From a checkpoint of a small mixture-of-experts model trained on Wikipedia.
Size: 10 layers, vocabulary 2048.
Experts: 64 experts in each of 8 layers, 2 picks a token, a shared expert of 64 neurons.
Training: a variant of Adam for the experts, 537M tokens, 4095 steps.
Below are experts of layer 2 (counted from 0) of a mixture-of-experts language model. Rows are named router (the router's row for the expert) and show model dimensions 0-159. Each number is 200 + 30 x the weight over its row's rms, rounded and kept within 0 to 999.
After each expert's rows: a language model's description of what the expert responds to. This comes from a sample of Wikipedia text that the model never trained on.

# expert 31
router,193,176,187,216,170,243,183,243,206,256,159,188,167,145,187,245,196,227,246,219,189,180,197,156,226,226,217,235,254,209,153,175,216,211,174,219,143,186,216,194,207,176,197,153,198,196,224,206,130,157,241,150,213,193,168,193,236,184,178,188,157,175,188,192,219,207,192,211,213,147,239,219,238,170,261,227,202,176,260,252,234,180,228,171,198,240,186,197,224,231,155,182,187,221,211,202,184,204,204,191,222,202,193,233,223,209,244,204,217,161,187,179,180,210,177,220,144,158,150,223,196,222,170,265,226,184,186,201,217,151,203,172,185,195,229,220,174,190,255,210,177,180,171,156,234,147,162,198,227,164,200,209,127,140,184,256,181,222,161,212
Newline tokens ending list items, references, headings and table rows, especially before blank lines, section headings or new table rows.

# expert 17
router,194,185,181,228,146,180,200,182,196,229,156,215,188,158,134,209,205,215,181,224,211,131,206,160,228,194,226,258,170,202,204,204,174,137,188,188,191,207,229,185,232,208,223,202,210,196,221,195,183,179,222,181,215,205,214,231,237,229,208,195,160,191,218,145,193,171,172,197,192,131,199,219,198,199,235,213,210,172,185,186,210,145,215,167,155,260,221,209,254,198,175,210,208,253,207,190,197,227,232,219,169,243,182,200,217,241,188,139,198,176,181,138,164,228,156,196,193,161,166,177,211,212,178,271,199,206,236,165,180,195,187,212,176,133,148,193,151,199,251,237,219,213,165,171,193,189,167,167,258,204,263,239,179,125,209,195,183,195,146,231
Capital letters inside acronyms and codes after another capital, as in KBO, DSO, PWHL, DFL, BVB.

# expert 16
router,208,195,177,211,128,175,169,213,183,221,172,175,191,179,164,218,206,235,220,199,214,131,205,192,232,223,244,238,209,243,196,185,212,144,166,211,168,188,191,189,258,194,225,198,231,204,222,183,156,174,173,143,215,249,215,256,209,247,183,257,182,181,169,200,186,228,210,212,195,157,219,228,238,207,190,232,231,173,193,215,192,160,180,199,121,236,173,169,264,187,148,167,158,249,128,248,233,225,241,190,217,193,209,233,241,229,242,175,198,192,213,196,192,185,195,212,182,173,181,234,217,196,205,235,245,157,186,173,198,228,176,230,196,157,161,192,184,244,223,191,169,204,247,198,204,148,143,217,219,160,212,219,194,165,200,225,166,243,184,239
Short word-initial pieces like st, t, g, f, d, R after of, and, was, to, a, as in st(aying), t(ested), g(ood).

# expert 34
router,187,155,216,217,168,210,212,233,224,221,122,213,170,149,194,219,230,208,221,175,228,191,225,119,226,216,211,218,226,186,160,217,164,227,166,209,167,177,209,193,232,184,217,182,222,163,154,198,188,160,224,153,172,217,176,245,181,250,206,192,167,186,222,183,169,212,173,190,204,116,193,240,186,209,231,212,231,149,240,214,231,205,237,160,139,214,157,164,246,232,212,150,184,189,158,189,226,220,195,233,217,204,171,213,201,211,198,180,199,157,160,116,167,190,177,190,205,220,182,212,198,203,192,235,259,165,213,182,269,173,235,197,187,175,191,184,201,254,201,237,173,246,207,222,200,178,162,199,231,199,260,191,199,167,212,245,160,201,180,243
Word-initial pieces after the, The or his, especially dis-, char- and mon-, plus non-ASCII letters, as in dis(aster), dis(ease), lead(ership).

# expert 53
router,225,189,166,216,167,207,172,231,179,193,218,188,204,177,210,219,205,254,181,194,195,173,177,197,199,245,217,216,208,228,171,208,268,187,195,190,163,172,206,178,196,234,164,238,250,188,238,135,157,176,193,187,201,251,198,245,250,229,217,208,191,176,175,194,171,180,186,142,192,207,195,225,229,87,209,215,198,157,234,181,190,129,189,248,156,209,187,172,225,220,149,171,231,270,147,232,216,197,210,196,177,193,199,162,198,240,214,183,214,166,206,211,167,157,149,233,174,146,227,261,210,187,202,204,228,231,163,181,201,192,179,179,171,168,203,220,156,220,234,148,198,183,198,219,217,185,192,206,248,162,201,216,156,172,167,236,208,255,179,226
Verb stems and middle pieces after was, is, re or be, such as develop, work, record, the ad in ready, read.

# expert 9
router,183,161,164,248,116,247,154,264,222,228,169,205,206,178,234,204,199,163,231,224,191,141,257,148,264,198,213,182,247,212,207,216,243,179,178,189,176,217,210,161,209,205,214,211,240,200,205,192,171,140,221,247,170,199,209,210,193,222,180,217,170,207,231,140,206,226,223,161,176,166,243,201,215,201,232,247,176,213,188,186,188,163,182,220,181,272,220,207,228,183,131,185,247,241,197,208,174,208,226,170,167,197,195,172,173,223,234,137,205,187,209,185,201,238,155,208,191,182,171,230,197,205,148,279,218,214,230,220,223,180,196,212,171,171,204,199,195,205,238,182,206,178,162,147,177,203,185,237,191,207,224,219,171,132,212,188,217,226,171,214
Single digits that end or continue a number in tables, coordinates, times and codes, such as 15:51, 42.20306, N07XX22.

# expert 4
router,178,152,149,225,116,208,206,191,166,197,164,187,154,177,171,199,239,247,192,194,195,161,222,188,257,180,225,186,196,222,174,189,268,184,202,247,132,198,179,198,229,201,176,192,205,147,240,216,206,216,220,126,181,204,152,223,232,227,220,219,207,193,177,179,219,226,196,199,190,175,201,210,254,214,225,270,237,170,226,215,260,174,197,211,174,255,220,180,250,210,149,200,220,238,182,205,155,245,223,263,237,207,167,191,206,219,211,160,191,155,161,165,139,167,177,215,228,163,135,205,199,223,187,223,222,190,256,214,213,185,166,201,186,181,207,208,204,202,223,227,164,196,175,207,204,176,204,201,227,178,168,197,169,137,189,241,189,219,178,216
Lowercase word-initial pieces starting verbs and nouns in running prose, often after a pronoun or subject, such as rem(ained), t(ells), tr(end).

# expert 33
router,201,117,192,237,175,189,144,189,195,230,186,169,151,189,214,204,209,198,231,192,184,165,223,143,241,201,170,226,211,231,132,254,210,182,147,189,194,205,251,174,235,158,210,181,237,212,232,140,134,223,214,178,216,211,200,221,184,243,230,217,156,180,156,138,174,243,215,179,178,154,155,181,249,155,224,161,205,206,189,213,214,190,214,187,157,213,182,151,202,197,151,173,229,237,189,201,170,191,234,260,219,210,192,191,187,220,226,200,222,145,145,171,166,181,153,187,171,172,183,218,184,157,190,216,198,209,208,155,183,211,176,249,175,163,209,169,179,187,220,189,209,218,226,177,210,202,185,203,224,221,207,247,175,175,230,226,185,208,155,269
Commas separating list items, clauses and numbers, plus linking words like and, or, but, as in Meadows, Pastures and 2,655.

# expert 60
router,176,186,165,264,169,222,214,193,205,228,136,179,131,144,222,195,206,181,215,164,215,146,234,133,220,195,206,202,203,218,177,198,235,156,133,180,139,166,235,211,221,180,189,173,225,225,190,220,154,158,168,109,220,217,186,178,215,181,210,187,167,205,211,163,232,186,171,195,179,131,179,221,215,213,196,238,214,214,212,209,225,148,200,182,192,207,192,174,203,244,152,220,167,209,192,200,235,220,221,195,212,171,195,196,188,242,216,169,234,162,193,163,144,222,189,191,184,177,217,206,225,168,171,215,228,126,237,183,224,205,215,207,187,164,175,169,203,220,210,222,182,222,192,151,180,217,134,173,233,146,264,205,169,173,201,214,199,190,142,213
Single consonant pieces h, r, l, g inside words and transliterated Indian, Thai or Cyrillic names, such as Babub-h-ai, B-l-ue, c-r-ashed.

# expert 11
router,263,181,195,200,187,196,187,247,169,252,191,195,197,218,195,241,251,201,233,167,230,132,190,162,224,241,183,220,169,272,175,232,193,194,168,197,171,180,205,235,168,225,190,174,194,200,231,206,172,181,223,152,161,240,229,200,234,223,212,184,218,181,169,172,180,199,187,179,146,171,218,194,205,222,199,232,208,189,202,203,182,177,210,184,170,199,197,157,236,194,104,155,175,266,183,243,180,197,217,219,217,187,207,200,249,246,179,163,181,154,197,172,130,191,184,226,194,234,184,193,265,194,154,298,205,194,216,210,191,167,221,172,169,195,173,166,185,249,231,235,213,189,204,191,257,195,168,189,202,203,208,200,177,147,220,229,177,224,145,214
Final pieces of names and words, especially y, ie, ley, ina, as in Buddy, Teddy, Faculty, Cavalry, convoy.

# expert 55
router,215,176,198,204,207,251,153,183,196,217,209,229,151,161,201,237,213,227,240,214,199,164,211,186,231,227,242,235,213,226,169,219,256,220,184,209,144,208,191,171,220,228,212,193,212,202,207,196,202,181,195,183,217,230,219,225,228,202,204,161,173,188,240,184,253,193,160,187,175,190,225,185,184,187,228,181,204,204,201,233,213,168,189,189,179,203,145,198,249,186,175,185,194,240,191,223,209,198,206,183,194,230,184,185,193,258,233,186,196,194,228,155,199,161,147,251,195,172,237,254,231,135,199,261,187,175,198,225,224,198,224,206,160,148,209,201,235,191,199,250,171,290,185,159,209,188,209,173,260,173,169,251,165,111,216,218,189,215,101,247
Interior syllable pieces of names and words after an initial consonant, such as Co-le-optera, Cole Porter, Francisco, Elevation, plus newlines in tables.

# expert 59
router,195,180,133,239,142,185,194,181,158,196,150,226,175,182,205,229,187,219,218,219,226,149,175,170,203,211,194,275,241,233,192,227,189,199,202,179,132,170,185,182,235,196,223,157,226,183,193,199,176,158,233,206,213,233,189,228,254,222,191,226,166,185,158,151,183,208,168,166,174,189,209,203,219,223,239,238,245,185,213,238,190,194,228,214,132,256,195,204,260,230,169,193,262,251,201,197,189,208,222,234,233,247,199,186,233,201,178,140,212,199,190,191,79,204,183,223,190,213,165,235,234,231,154,249,233,202,181,184,204,177,226,212,170,198,175,217,194,232,244,207,175,190,196,203,216,188,218,209,230,175,181,225,194,176,191,260,206,226,198,210
Single first capital letters of words, especially M, K, H, P, at line or sentence starts, as in Mayor, Madrid, History.

# expert 45
router,182,151,187,254,143,163,192,189,164,209,163,217,160,133,209,205,197,216,217,147,209,214,210,153,255,211,179,232,191,191,197,236,233,171,213,223,221,172,242,217,196,194,178,181,202,202,204,206,169,181,212,152,195,218,229,225,197,220,200,212,132,141,178,187,227,197,186,147,199,138,212,208,214,178,206,209,200,164,231,168,176,185,160,186,193,203,187,159,286,196,186,202,192,262,216,211,236,195,234,181,159,189,176,202,152,243,220,149,203,167,171,162,199,197,155,240,214,187,197,215,203,198,182,194,188,199,190,169,222,239,189,152,238,186,264,215,235,237,173,175,186,196,147,159,259,191,168,194,255,217,225,225,154,153,207,211,185,238,130,238
The word by after a verb or album credit, and opening quotation marks before titles, such as Studio album by, Transliteration: "Okurimono".

# expert 40
router,147,165,141,288,211,198,192,218,208,254,192,158,192,189,211,183,222,236,165,195,244,173,189,168,210,215,240,196,178,218,213,245,258,195,218,222,134,219,196,166,197,217,226,182,209,170,222,176,182,199,257,206,143,245,200,205,248,256,197,215,179,202,183,194,170,249,182,192,209,183,174,220,197,196,233,250,222,174,244,188,184,167,225,179,194,216,137,143,222,226,179,211,217,227,202,180,208,219,199,246,226,210,173,185,207,195,230,169,215,180,150,189,203,165,196,245,206,215,169,259,222,174,155,270,208,172,202,209,212,258,215,181,212,208,146,179,185,237,211,209,185,190,214,180,251,204,214,213,208,178,205,283,203,166,189,188,202,243,130,242
Line breaks, list dashes, == heading marks, table pipes, and first words of list items like Loc(ation), F(amily), The, In.

# expert 6
router,205,203,168,207,135,215,198,250,187,218,167,166,187,181,180,256,202,228,198,212,218,144,185,184,208,197,203,246,204,205,232,215,221,177,193,232,160,200,197,155,209,188,218,205,211,187,207,181,142,177,219,180,242,236,218,241,242,224,194,193,179,236,143,201,192,200,200,214,202,191,182,186,239,167,232,154,190,210,178,232,252,189,163,166,174,198,195,167,246,216,178,155,209,194,183,194,205,175,281,240,175,213,165,188,212,196,173,125,200,157,190,150,225,199,200,209,167,195,171,210,183,211,152,248,234,166,169,184,165,256,214,183,166,108,239,216,156,226,203,243,174,229,237,206,194,181,175,238,199,177,218,224,128,152,205,241,182,209,153,254
Mid-word pieces like d-ata, le-ast and res-erv-ed, plus digits in tables and coordinate symbols; otherwise a loose mixture.

# expert 47
router,245,161,144,264,205,228,185,215,169,236,184,233,206,186,188,219,195,203,195,229,195,142,144,173,196,233,243,207,204,217,182,214,237,236,215,230,145,229,180,163,222,219,199,156,205,248,243,178,164,194,216,217,201,220,176,208,221,216,171,217,198,176,218,167,216,222,156,208,177,182,161,224,244,162,204,222,204,220,205,227,217,140,199,187,205,232,219,225,215,213,157,189,242,247,129,202,187,189,167,159,212,240,166,209,169,218,250,152,178,143,158,152,137,212,195,260,168,193,216,202,170,191,218,219,261,179,184,256,223,184,218,235,174,179,225,168,130,202,250,226,166,183,204,189,223,229,187,179,192,212,187,213,159,143,186,218,218,209,152,212
Past and progressive endings -ed, -ing, -ated, -ied completing verbs in narrative, as in died, moved, collecting, becoming.

# expert 0
router,174,144,170,230,173,207,171,222,171,239,206,197,161,172,170,202,188,180,239,211,178,138,196,170,237,223,242,275,201,211,226,230,188,201,213,176,156,172,218,191,170,223,201,171,256,158,233,151,161,182,224,185,198,208,219,221,229,202,252,204,175,205,200,170,205,176,180,239,178,180,213,192,170,169,205,212,237,159,199,221,211,160,186,179,182,223,153,151,227,211,126,203,194,238,176,211,181,194,192,209,138,205,166,142,223,202,195,168,210,192,222,176,168,227,182,238,162,176,227,243,252,229,167,240,220,185,225,170,202,169,175,169,183,121,174,194,200,255,235,214,205,173,192,193,200,112,139,164,209,189,196,217,216,157,242,182,176,206,156,211
Short word-final pieces inside proper names and surnames, especially personal and place names, such as Aust-in, Just-in, Matar-i-ć, Gull-ane.

# expert 63
router,205,162,166,217,169,194,196,234,225,227,170,205,179,194,214,208,243,235,238,203,207,133,262,179,223,172,187,249,169,227,181,230,227,199,226,214,140,197,217,190,163,257,203,192,210,198,230,169,184,178,206,163,218,276,230,173,196,169,221,265,182,156,196,176,223,199,183,209,215,157,224,195,231,163,246,211,205,210,181,241,197,156,193,170,202,219,157,179,222,209,165,188,200,215,188,210,155,204,245,225,223,225,210,187,246,238,215,180,225,148,157,187,114,125,207,260,177,239,174,202,223,229,164,258,198,202,220,170,226,197,198,189,171,196,170,205,178,268,214,198,190,194,198,165,247,167,183,213,227,199,218,226,141,168,220,192,199,203,141,238
Mid- or end-of-word syllables like us, ic, ar, is, al in names and technical terms, such as Columbus, Memphis, hypogonadotropic, Species.

# expert 62
router,231,171,173,260,174,211,174,240,220,227,156,196,194,164,211,266,198,225,237,202,174,132,233,170,221,181,191,202,240,213,164,213,187,173,147,213,164,207,212,188,211,218,233,193,228,182,177,184,209,173,209,185,189,212,166,236,234,224,222,232,179,179,207,178,169,192,202,205,167,134,214,243,190,176,205,264,185,185,178,251,190,171,221,167,196,193,202,190,264,228,203,162,179,215,178,203,159,220,221,201,244,197,174,189,178,177,188,161,186,194,182,162,177,220,147,227,216,196,183,183,254,185,193,250,229,163,227,229,263,174,233,160,152,161,266,118,163,242,213,244,164,195,200,139,206,159,143,209,202,219,219,191,190,159,209,234,216,214,175,236
Individual digits within years, scores, counts and catalogue numbers (1982–83, 1959, U19), plus words like States, District, University.

# expert 42
router,191,145,191,228,163,165,200,174,157,212,131,204,162,175,187,201,196,259,156,249,239,154,238,166,228,232,268,233,204,205,195,211,214,193,203,232,186,158,212,215,198,257,220,169,207,192,193,231,180,196,244,141,232,245,185,197,256,274,189,215,193,230,203,167,188,229,203,202,217,197,198,199,223,174,232,188,199,227,222,205,247,195,169,151,147,256,244,175,213,245,114,207,196,257,188,201,230,205,198,205,209,201,150,176,183,199,189,157,219,187,185,156,177,192,173,207,188,187,177,189,213,225,157,233,221,169,211,177,211,205,268,158,187,183,167,188,196,239,232,211,148,220,206,189,216,210,196,206,196,176,205,222,192,133,223,225,160,188,143,229
Second pieces of proper names after a capital initial piece, such as Ang, Russ, Austral, K-rist-in, G-ott-a.

# expert 22
router,248,162,174,200,137,213,206,249,186,219,171,206,146,225,203,200,215,242,222,182,176,111,223,147,202,250,191,210,193,164,166,208,253,213,176,202,188,178,196,201,218,248,208,183,238,165,231,224,160,182,190,192,198,223,193,214,227,217,228,230,195,181,137,166,197,158,202,222,161,181,239,207,227,200,207,240,273,151,203,220,185,146,174,199,178,250,162,162,226,225,134,169,231,227,237,216,191,210,220,198,212,208,191,184,223,201,181,198,242,175,193,158,180,205,189,217,206,240,199,239,218,218,152,229,207,168,263,174,217,193,205,225,194,139,186,209,184,280,245,188,193,213,219,198,228,161,151,243,231,140,205,225,181,176,192,220,192,229,195,236
Final pieces like a, on, e, an, ake of foreign names, species names and technical words, as in xanthopod-a, silic-on, Dassanay-ake.

# expert 7
router,181,144,195,245,175,169,182,175,224,205,150,211,183,186,217,220,238,213,195,201,197,141,231,131,199,223,218,226,202,218,158,210,166,186,180,204,180,198,198,200,190,200,198,235,193,216,145,211,175,206,226,134,215,217,176,239,237,182,214,202,175,239,203,210,202,218,185,145,263,157,190,202,243,170,190,202,231,183,238,184,169,160,165,157,165,241,228,210,237,181,178,190,216,227,178,176,216,205,209,244,237,203,177,226,198,229,219,142,187,190,202,162,202,218,217,197,227,180,210,254,195,210,189,246,214,187,214,149,239,242,191,183,205,179,196,226,184,174,181,227,202,217,190,103,217,236,207,212,255,146,223,231,198,141,235,226,172,209,107,278
Second word pieces right after an initial capital or letter, such as F-ac-ility, f-ind-ings, C-and-idate, in infobox fields and table labels.

# expert 41
router,196,133,180,239,199,189,181,169,158,169,133,200,211,184,188,234,205,167,176,212,196,155,217,142,211,189,189,216,207,232,195,182,201,154,156,217,178,197,266,200,232,216,180,165,222,142,210,212,180,144,237,126,219,243,235,218,219,234,221,185,162,229,199,157,178,196,202,201,236,179,241,204,223,187,226,194,223,197,247,230,231,173,166,174,147,194,183,207,244,198,145,207,173,272,183,179,213,231,245,191,210,202,180,197,252,221,196,182,192,170,178,142,171,177,199,227,196,212,201,195,173,214,193,240,192,139,222,194,247,240,265,176,196,190,207,219,190,236,204,202,177,243,213,180,233,176,207,193,237,180,222,220,207,149,271,206,170,242,146,238
Second syllables and prefixes of names and words, such as del in Mairena del Alcor, Mc, De, Pro, and he in Chess.

# expert 10
router,183,177,181,234,180,170,202,213,180,216,168,166,186,162,195,244,210,190,217,165,186,165,168,140,235,203,196,213,219,193,180,163,203,208,201,220,117,241,180,221,178,208,239,192,214,189,228,189,208,245,228,183,170,188,195,182,232,199,189,215,205,165,169,169,175,192,190,173,191,188,186,199,233,126,254,241,171,208,175,199,226,132,239,157,183,202,176,204,235,216,144,217,150,228,150,232,186,218,209,162,218,175,208,155,191,217,201,150,221,135,143,171,155,205,153,216,175,151,217,202,244,215,152,264,242,163,226,202,199,181,198,177,140,173,197,170,139,196,203,241,208,201,153,205,172,183,173,212,214,179,197,229,169,166,253,177,246,206,192,249
Word-final plural or suffix pieces like s, es, ers, ents, usually followed by a comma, period or "of", as in pair-s, 1940-s, reform-s.

# expert 57
router,224,176,183,240,195,184,199,196,204,190,143,185,188,191,193,198,235,186,215,139,228,164,277,193,242,173,215,267,224,232,179,236,184,195,171,266,205,189,203,173,211,241,206,178,237,237,243,166,161,143,201,142,226,224,201,255,223,193,208,214,204,209,200,158,211,198,211,217,199,185,217,254,200,196,216,235,234,212,187,206,219,148,210,233,134,215,171,213,254,214,141,192,206,243,151,217,229,245,253,229,198,206,176,222,184,220,186,189,209,159,181,168,169,154,170,224,177,186,192,222,187,245,137,226,237,164,220,136,205,180,196,169,229,213,228,231,192,241,221,230,198,218,165,176,256,182,200,231,228,153,193,222,154,167,242,201,200,205,169,223
Closing parentheses after years in chronologies and citations, such as (1991), (2013), plus vowel or syllable pieces mid-word like Ratcl-if-fe.

# expert 58
router,193,174,146,237,211,185,157,212,169,221,154,178,152,178,227,217,232,214,159,212,244,165,187,136,248,226,215,199,175,185,179,195,206,196,229,237,133,173,200,161,163,210,215,177,187,183,194,157,202,170,244,158,222,235,195,239,238,219,234,188,168,174,225,191,211,198,144,175,161,157,251,233,196,168,236,231,230,197,206,192,235,189,190,176,174,190,200,143,234,229,154,195,198,244,181,167,174,224,206,256,177,188,159,217,206,244,197,137,209,182,190,194,177,213,182,201,206,167,195,209,189,168,133,255,212,173,199,158,249,217,221,195,232,196,172,160,212,186,219,246,140,193,178,172,213,202,195,182,250,213,215,210,190,143,194,180,140,210,137,242
Closing == or === heading marks, and inner pieces of capitalized names after a first letter, such as E-ll(sworth), N-a(utilus), T-ow(ed).

# expert 5
router,185,140,173,222,137,185,195,214,191,197,167,205,184,146,225,232,191,217,244,196,240,145,216,173,241,209,249,218,203,228,157,189,199,147,208,198,173,180,213,214,211,229,232,195,217,219,213,174,187,196,189,182,186,218,173,213,210,245,223,217,166,160,194,171,200,244,157,169,211,165,243,235,250,195,227,205,207,205,189,240,222,180,224,187,143,272,149,214,280,168,133,175,203,251,129,198,140,188,178,195,200,221,180,243,232,199,170,185,214,232,182,157,178,187,172,207,178,166,150,188,233,218,165,236,234,192,237,201,237,171,227,230,187,185,187,211,181,242,205,184,146,200,203,189,229,172,174,196,225,165,237,199,201,169,255,246,180,220,156,222
Capitalized word-start pieces inside names and titles (F, C, St, Cent, Con), plus degree signs in coordinates like 53°40′.

# expert 51
router,208,153,219,217,141,199,180,208,226,195,146,232,196,171,243,196,200,154,212,212,166,128,212,165,197,191,189,236,221,191,211,201,227,195,164,235,173,195,201,178,239,249,195,196,224,187,248,217,152,180,244,183,222,239,210,224,212,201,180,204,167,183,168,179,130,197,190,153,205,174,220,204,184,214,202,194,216,154,216,208,156,165,187,167,175,216,166,196,226,200,180,209,213,238,176,179,224,208,206,234,153,217,168,203,221,167,155,167,238,159,203,133,167,198,134,253,181,212,221,184,206,237,195,248,216,134,207,177,216,244,214,221,140,154,172,159,155,215,219,180,146,211,177,157,202,155,155,221,197,198,166,238,188,172,216,202,205,254,124,220
Punctuation, line breaks and field-name pieces in infobox lists like Spouse, Genre, Binomial name, plus feet, percent and minus signs.

# expert 28
router,184,146,165,201,174,185,136,200,227,236,160,222,179,148,218,239,204,217,210,185,225,140,130,176,214,210,209,227,150,208,177,208,216,149,234,251,213,217,176,195,195,153,211,202,223,172,236,237,162,206,241,224,155,216,187,183,204,188,212,202,198,166,179,176,215,225,185,186,197,165,198,200,231,123,254,230,164,184,231,269,205,149,190,193,160,235,194,199,209,228,169,129,229,212,197,194,179,202,205,149,195,215,191,223,204,231,190,192,206,154,207,148,197,230,199,213,109,198,179,215,246,168,176,219,222,229,202,257,202,222,214,159,197,185,187,159,167,243,225,234,176,201,186,203,211,185,205,200,190,184,268,242,216,182,241,190,219,228,152,246
Prepositions such as of, in, on, at, as, from, into and between directly after a noun or participle, as in Tribe of, Tomb of.

# expert 8
router,243,172,159,250,142,198,170,272,176,181,176,167,183,157,166,250,182,178,229,129,200,170,177,184,263,218,208,234,231,235,169,225,196,185,224,219,216,203,228,172,173,187,210,221,201,177,232,158,183,185,154,155,237,208,165,229,202,192,209,214,142,217,161,167,168,204,180,199,189,200,193,227,247,151,248,216,226,185,168,242,195,171,181,213,180,182,162,160,224,219,155,147,202,219,191,220,229,220,239,173,168,193,171,216,197,199,216,189,222,180,150,155,174,195,157,263,201,176,226,229,217,201,165,255,221,209,180,206,165,211,175,180,134,119,196,190,188,228,240,220,209,205,233,207,207,223,151,201,218,207,260,227,186,186,244,218,214,191,175,215
Colons introducing lists or quotes, commas, newlines and linking words like from, including, known, plus mid-word pieces such as pro-du-ce, near-by.

# expert 54
router,230,150,203,253,167,151,191,198,224,229,193,217,160,177,180,227,258,208,194,200,258,214,209,171,211,215,213,198,164,176,195,200,229,103,196,233,206,193,226,203,191,202,205,189,205,181,219,183,182,215,211,169,171,268,192,196,219,234,204,240,135,166,182,208,201,189,218,212,187,173,193,216,256,203,219,261,212,225,251,209,240,132,200,216,216,208,157,194,218,184,147,196,168,241,172,229,174,227,204,158,212,188,151,185,187,229,217,193,240,187,214,180,141,160,189,233,185,186,250,226,218,182,167,231,255,170,148,194,186,185,191,215,165,213,205,230,190,223,219,250,145,189,217,177,257,229,170,220,201,212,237,205,126,147,237,212,193,257,173,208
Prepositions, articles and modals after verbs, such as to, a, an, his, would, could, as in awarded to, continued to.

# expert 18
router,167,175,174,246,171,240,166,179,187,236,106,180,183,149,192,205,204,191,207,208,221,144,236,109,212,199,210,232,205,178,191,230,211,194,197,205,180,220,234,212,200,238,173,162,212,162,211,226,145,149,243,181,187,238,231,234,213,218,195,187,169,137,227,197,185,201,205,188,181,177,188,216,217,182,228,212,197,193,194,248,207,185,211,206,184,235,200,154,290,243,154,144,236,213,210,203,224,218,209,180,211,186,187,174,217,223,171,133,222,181,210,157,118,179,163,215,203,209,209,241,239,225,148,243,229,186,232,197,207,218,269,195,186,171,160,191,197,217,187,203,182,175,186,144,181,223,172,214,210,201,179,198,182,136,221,196,213,232,172,214
Single digits in sports tables, statistics, track times and years, often between pipe separators, as in | 3 |, 4:56, 1994.

# expert 37
router,163,159,159,203,156,192,153,209,184,249,198,226,192,141,179,187,183,193,204,198,208,195,174,166,241,181,229,206,194,232,206,213,195,239,189,214,198,234,224,179,172,222,187,193,261,199,204,208,155,179,237,143,183,234,218,211,218,222,185,199,141,185,194,181,205,233,174,140,215,183,192,227,214,202,192,214,239,180,189,216,215,180,216,154,181,208,183,195,249,226,169,184,194,221,114,234,183,186,238,238,192,191,204,198,180,231,174,189,270,194,184,192,165,182,211,207,167,196,215,213,247,233,179,277,287,182,185,203,229,202,211,183,185,175,202,192,129,236,184,207,205,192,205,196,192,161,156,182,225,207,213,252,211,141,230,202,206,193,67,224
Pipe separators between table cells, mostly after numbers or dashes in sports and data tables, plus semicolons in lists.

# expert 38
router,244,190,141,207,147,188,205,268,193,262,186,133,179,180,170,250,234,252,205,158,231,172,183,167,190,217,217,196,212,242,203,186,209,226,187,222,197,157,194,195,220,193,234,164,235,197,242,197,172,213,189,206,183,187,188,204,212,248,207,241,140,207,208,183,156,226,215,138,156,200,211,187,250,157,222,265,194,179,219,213,224,174,195,231,172,213,215,212,200,229,153,177,232,209,197,205,243,265,209,205,184,195,199,161,244,189,235,182,223,195,144,178,178,208,170,231,164,221,188,214,253,235,188,213,206,158,188,242,184,227,226,189,160,164,215,177,153,207,204,240,158,187,209,205,207,180,153,216,207,157,209,241,193,130,152,220,201,191,174,273
Verbs was, is, were, had, has and the words and, for, with right after a subject noun in running prose.

# expert 27
router,222,173,176,259,135,220,188,212,180,205,162,173,148,170,217,227,191,206,206,214,234,147,179,151,231,171,218,215,181,220,163,194,231,149,160,184,207,205,186,207,204,203,235,170,217,181,211,233,200,198,164,180,189,197,219,244,223,200,226,221,185,188,194,155,203,189,163,209,192,173,222,235,250,185,234,239,199,141,239,225,240,137,189,160,142,220,175,203,204,179,180,187,177,276,132,232,159,224,218,207,218,242,176,221,226,241,179,169,213,196,191,157,192,207,206,212,194,221,185,202,239,213,132,263,268,174,217,218,184,189,193,208,175,153,161,178,191,273,218,214,159,205,158,201,242,142,175,180,204,160,189,220,194,173,193,233,163,220,194,240
Single letters or short fragments starting a word after a space, often capitals, such as U-19, Hope Bay, household size.

# expert 32
router,235,178,177,207,138,175,217,223,158,226,163,240,207,157,210,193,182,189,214,222,205,186,256,134,248,219,219,246,181,210,203,225,261,172,187,184,195,225,226,153,202,228,227,175,216,193,217,198,151,172,187,140,178,226,245,201,232,205,222,222,213,212,231,191,204,228,164,176,176,188,200,227,235,202,207,215,227,158,224,202,229,183,234,198,200,224,169,182,238,215,158,190,208,278,197,239,190,205,197,153,188,143,201,218,174,217,230,189,176,160,169,172,113,258,170,244,194,166,202,215,229,169,136,221,217,161,220,140,205,172,187,181,188,176,124,188,202,186,249,198,164,209,200,177,197,204,209,156,208,170,216,213,157,156,193,244,212,244,156,204
Inner or final subword pieces inside common words and names, such as k-ill-ed, grandm-other, archb-ish-op, Pl-ay-ers.

# expert 1
router,197,143,170,292,154,182,181,220,187,246,123,186,171,146,207,221,237,232,243,180,200,150,186,185,187,218,196,224,222,198,149,212,239,194,199,253,193,173,202,208,219,206,242,200,243,185,247,175,154,176,191,141,192,190,165,200,191,230,209,227,158,187,183,188,211,201,231,188,193,162,214,224,204,183,229,249,249,136,187,222,201,189,178,164,209,206,197,201,237,259,185,149,165,246,177,210,188,211,224,157,214,217,199,214,186,210,192,122,233,181,196,198,188,201,129,201,157,167,203,204,215,190,151,258,257,155,214,207,225,181,203,164,151,194,219,198,184,207,160,211,193,203,193,192,220,216,169,205,203,198,238,217,188,138,228,191,161,241,188,244
Space tokens opening a cell or value after a pipe, colon or comma, usually before numbers in tables, e.g. dates, scores, vote counts.

# expert 3
router,215,194,200,237,144,227,150,251,208,243,161,143,144,131,191,239,220,222,215,233,211,168,244,188,216,194,220,217,186,200,176,225,176,127,200,185,150,205,157,200,243,221,230,183,227,199,227,184,166,183,186,122,204,175,224,250,219,203,228,224,182,149,217,182,213,199,224,191,207,213,188,240,228,176,231,258,206,191,197,260,239,180,202,191,165,252,164,159,221,190,160,190,142,229,140,220,207,179,197,210,233,199,131,193,182,221,198,157,239,179,188,180,195,199,202,254,181,201,200,202,210,192,169,210,244,193,224,240,208,179,190,213,195,195,230,186,188,154,208,224,181,219,158,170,208,231,176,160,261,178,245,204,134,178,212,221,176,217,165,215
Single consonants or short pieces inside a word right after a prefix or stem, such as electri-f-ication, re-qu-ired, manoeu-v-res.

# expert 43
router,237,187,175,213,172,216,180,210,224,233,136,198,160,183,200,234,211,176,211,275,229,121,201,182,223,225,202,234,203,230,190,222,177,145,180,187,195,170,248,206,192,266,195,156,183,216,233,229,153,194,184,173,209,225,236,216,235,179,189,214,202,205,162,135,205,187,194,193,183,176,178,230,202,195,213,259,223,171,203,223,227,170,213,174,192,238,230,160,249,199,139,215,177,257,184,199,204,211,254,253,168,179,191,209,220,246,180,160,231,185,140,179,148,220,201,204,158,163,206,221,243,209,133,256,224,173,223,188,212,196,196,219,187,178,223,163,196,241,209,227,179,228,153,214,232,176,147,246,184,200,220,215,177,184,225,169,212,193,148,242
Single letters and diacritics inside foreign or unusual names and words, e.g. Kwaśniewski, Mercedes-Benz, Swizz, and the ong in among.